config.yaml
n_layer: 15
normalize_top_k: false
balance_loss: 0.00212
init_std_router: 0.0212
batch_tokens: [16384, 32768, 49152]
steps: 9931
Below are experts of layer 11 (counted from 0) of a mixture-of-experts language model. Rows are named router (the router's row for the expert), gate (a neuron's input weights, with its number), up (a neuron's input weights, with its number) and show model dimensions 0-95. Each number is 50 + 12 x the weight over its row's rms, rounded and kept within 0 to 99.
Before each expert's rows: "comes after" lists some tokens at least twice as common just before its tokens as in all text. This comes from a sample of Wikipedia text that the model never trained on. Tokens count by the router's weight.

# expert 3
comes after: "\n", " |", ".", "==", " ==", "==="
router:60 47 52 35 64 58 45 43 47 41 40 48 40 44 46 34 24 56 75 57 51 52 32 51 61 58 59 48 58 63 51 57 48 51 46 77 39 55 48 52 61 21 57 32 24 53 61 55 57 48 59 46 43 55 64 48 56 29 60 45 49 36 58 33 72 72 57 45 62 56 63 77 59 32 37 59 36 37 24 33 64 46 54 51 37 60 36 29 65 61 61 37 49 45 39 61
gate0:53 49 64 52 41 41 45 64 28 23 42 41 36 26 47 61 62 81 40 40 61 78 33 45 68 54 53 54 43 52 41 78 40 57 42 31 51 50 26 63 64 44 62 49 54 61 59 54 46 53 60 63 50 47 78 33 43 42 44 37 83 45 50 58 52 32 49 53 47 40 65 56 36 36 50 36 31 56 48 72 62 47 57 55 49 42 47 38 48 29 49 44 54 64 44 53
up0:56 58 59 64 24 55 49 55 59 45 45 52 36 53 45 51 55 48 37 50 66 94 44 65 67 35 45 38 67 54 45 56 48 61 25 37 42 51 42 49 60 49 37 53 36 53 50 54 53 45 70 56 50 22 76 37 48 57 49 46 60 47 44 47 63 15 53 35 61 44 61 61 22 55 42 35 38 48 34 52 38 52 41 36 46 29 51 48 57 49 65 50 63 49 46 47

# expert 4
comes after: ".", ",", " The", "The", " that", " where"
router:39 62 53 33 41 44 40 57 54 47 79 61 56 36 54 55 55 55 47 43 40 46 39 50 37 41 27 74 71 50 48 47 36 35 39 35 42 44 58 32 35 51 43 32 39 49 66 85 72 60 49 29 41 50 39 52 82 52 50 41 57 41 30 38 44 57 41 45 56 51 41 68 63 71 50 48 68 69 51 43 49 59 57 75 46 23 68 30 51 48 62 45 55 49 41 35
gate0:35 44 67 40 48 44 63 52 42 49 65 51 50 62 62 60 51 56 48 37 51 24 35 63 45 49 39 51 65 62 43 56 60 25 56 53 54 65 56 42 52 44 49 50 59 41 76 54 56 49 67 49 31 42 46 72 68 62 52 44 34 42 45 79 44 59 44 49 76 40 62 41 60 50 41 70 37 68 37 64 41 70 35 55 53 56 42 63 34 63 36 51 53 56 56 39
up0:44 56 63 66 48 39 57 49 46 45 62 38 40 49 48 37 37 46 68 74 60 45 56 64 37 21 48 29 58 47 66 57 44 69 41 61 32 55 54 53 70 64 48 46 36 26 52 64 61 60 61 57 55 59 59 52 56 34 61 51 30 23 69 71 44 53 68 58 56 48 60 48 59 75 53 28 48 40 43 44 54 45 29 64 67 44 54 58 56 57 68 39 72 55 61 46

# expert 7
comes after: "-", " was", " a", " is", " as", " his"
router:60 53 55 45 53 65 58 38 67 39 87 33 42 56 50 63 54 52 54 31 50 62 46 41 45 76 34 57 46 68 57 52 26 58 58 74 58 63 52 61 58 67 59 60 39 55 55 34 44 77 45 39 34 50 52 58 38 45 47 48 46 54 48 56 38 48 60 40 62 37 57 36 39 38 54 31 53 25 58 33 58 32 36 50 53 49 42 34 40 51 31 43 56 58 37 51
gate0:63 52 62 66 47 46 52 26 22 52 43 49 56 42 54 59 33 57 85 65 42 38 43 43 58 56 34 53 36 63 57 45 35 46 62 65 59 21 50 71 52 63 32 47 53 59 47 35 50 55 50 65 73 53 65 54 64 44 60 52 60 60 59 27 40 30 53 34 45 33 26 61 26 30 34 51 61 48 39 62 45 69 44 57 61 52 34 37 48 53 43 40 59 49 81 57
up0:60 36 42 33 66 50 30 71 55 46 49 71 45 42 58 38 46 30 22 48 62 37 54 59 58 64 38 33 53 44 45 64 44 37 34 10 43 41 42 47 55 49 67 47 27 18 48 67 54 53 38 44 28 46 49 41 54 61 39 35 36 39 43 60 58 45 48 62 42 66 77 47 45 77 48 39 46 45 57 45 55 49 39 39 45 51 69 57 46 56 65 55 41 46 49 55

# expert 8
comes after: "\n", ")", "\"", " non", " Title", " Team"
router:43 58 61 51 48 51 41 25 58 52 41 66 28 55 54 39 51 40 69 35 63 49 45 51 31 27 48 56 47 68 37 55 53 48 71 66 42 66 51 44 60 25 61 43 48 59 58 73 72 60 69 69 60 62 65 59 38 55 44 32 40 58 65 48 60 62 69 61 56 62 70 56 52 32 45 51 49 46 63 57 52 67 51 39 21 40 27 50 42 45 62 51 54 66 55 55
gate0:60 58 66 48 45 36 43 47 41 47 65 60 27 41 41 41 51 43 63 45 57 51 45 28 53 65 69 51 68 52 65 43 21 68 33 73 56 52 66 35 35 55 52 60 59 40 62 64 51 58 64 64 36 37 70 34 51 43 41 46 56 51 58 41 46 48 59 40 34 53 38 52 53 56 64 57 43 60 47 55 25 49 43 55 54 70 44 38 29 46 50 78 61 62 43 53
up0:55 56 65 56 76 42 54 51 36 52 39 53 51 50 44 35 50 38 35 41 62 46 57 56 32 32 27 50 81 63 47 64 49 64 43 63 54 57 68 40 66 31 66 46 57 44 43 50 59 52 69 60 42 50 45 46 41 63 37 64 67 62 54 63 44 33 26 46 51 45 65 38 47 50 61 62 60 58 51 09 35 55 17 40 60 59 43 51 37 30 60 28 41 69 50 49

# expert 2
comes after: " the", " in", " of", " on", " at", " a"
router:40 58 47 60 45 53 59 50 27 57 20 48 41 62 41 48 56 31 65 59 32 66 53 68 82 38 56 60 44 41 60 50 54 37 42 55 66 48 42 19 55 65 60 55 77 37 50 26 28 16 56 56 55 45 43 51 82 37 52 46 59 59 51 68 59 52 52 51 35 59 52 38 36 36 51 50 42 47 44 46 42 44 52 43 69 34 70 54 33 50 50 60 50 30 43 41
gate0:46 53 60 45 65 59 54 56 53 56 46 45 34 60 51 56 39 36 46 46 36 67 44 36 64 63 52 61 52 60 55 39 44 66 48 56 40 34 45 35 62 63 58 45 57 59 59 53 60 52 60 39 48 62 33 57 42 43 55 53 45 63 25 44 43 22 43 44 61 55 23 57 36 42 54 60 43 33 61 39 55 53 42 65 62 44 35 54 69 57 64 37 39 22 51 33
up0:43 59 34 33 34 49 34 45 51 56 29 47 73 46 42 59 35 35 35 31 43 38 57 70 66 25 75 55 42 50 40 47 45 54 46 52 59 45 51 53 35 54 50 44 48 43 46 42 38 65 58 52 37 42 43 57 52 27 43 50 44 58 42 55 43 38 59 37 63 68 41 69 66 53 69 73 54 45 37 32 56 38 33 31 40 44 35 49 56 52 39 69 42 82 59 41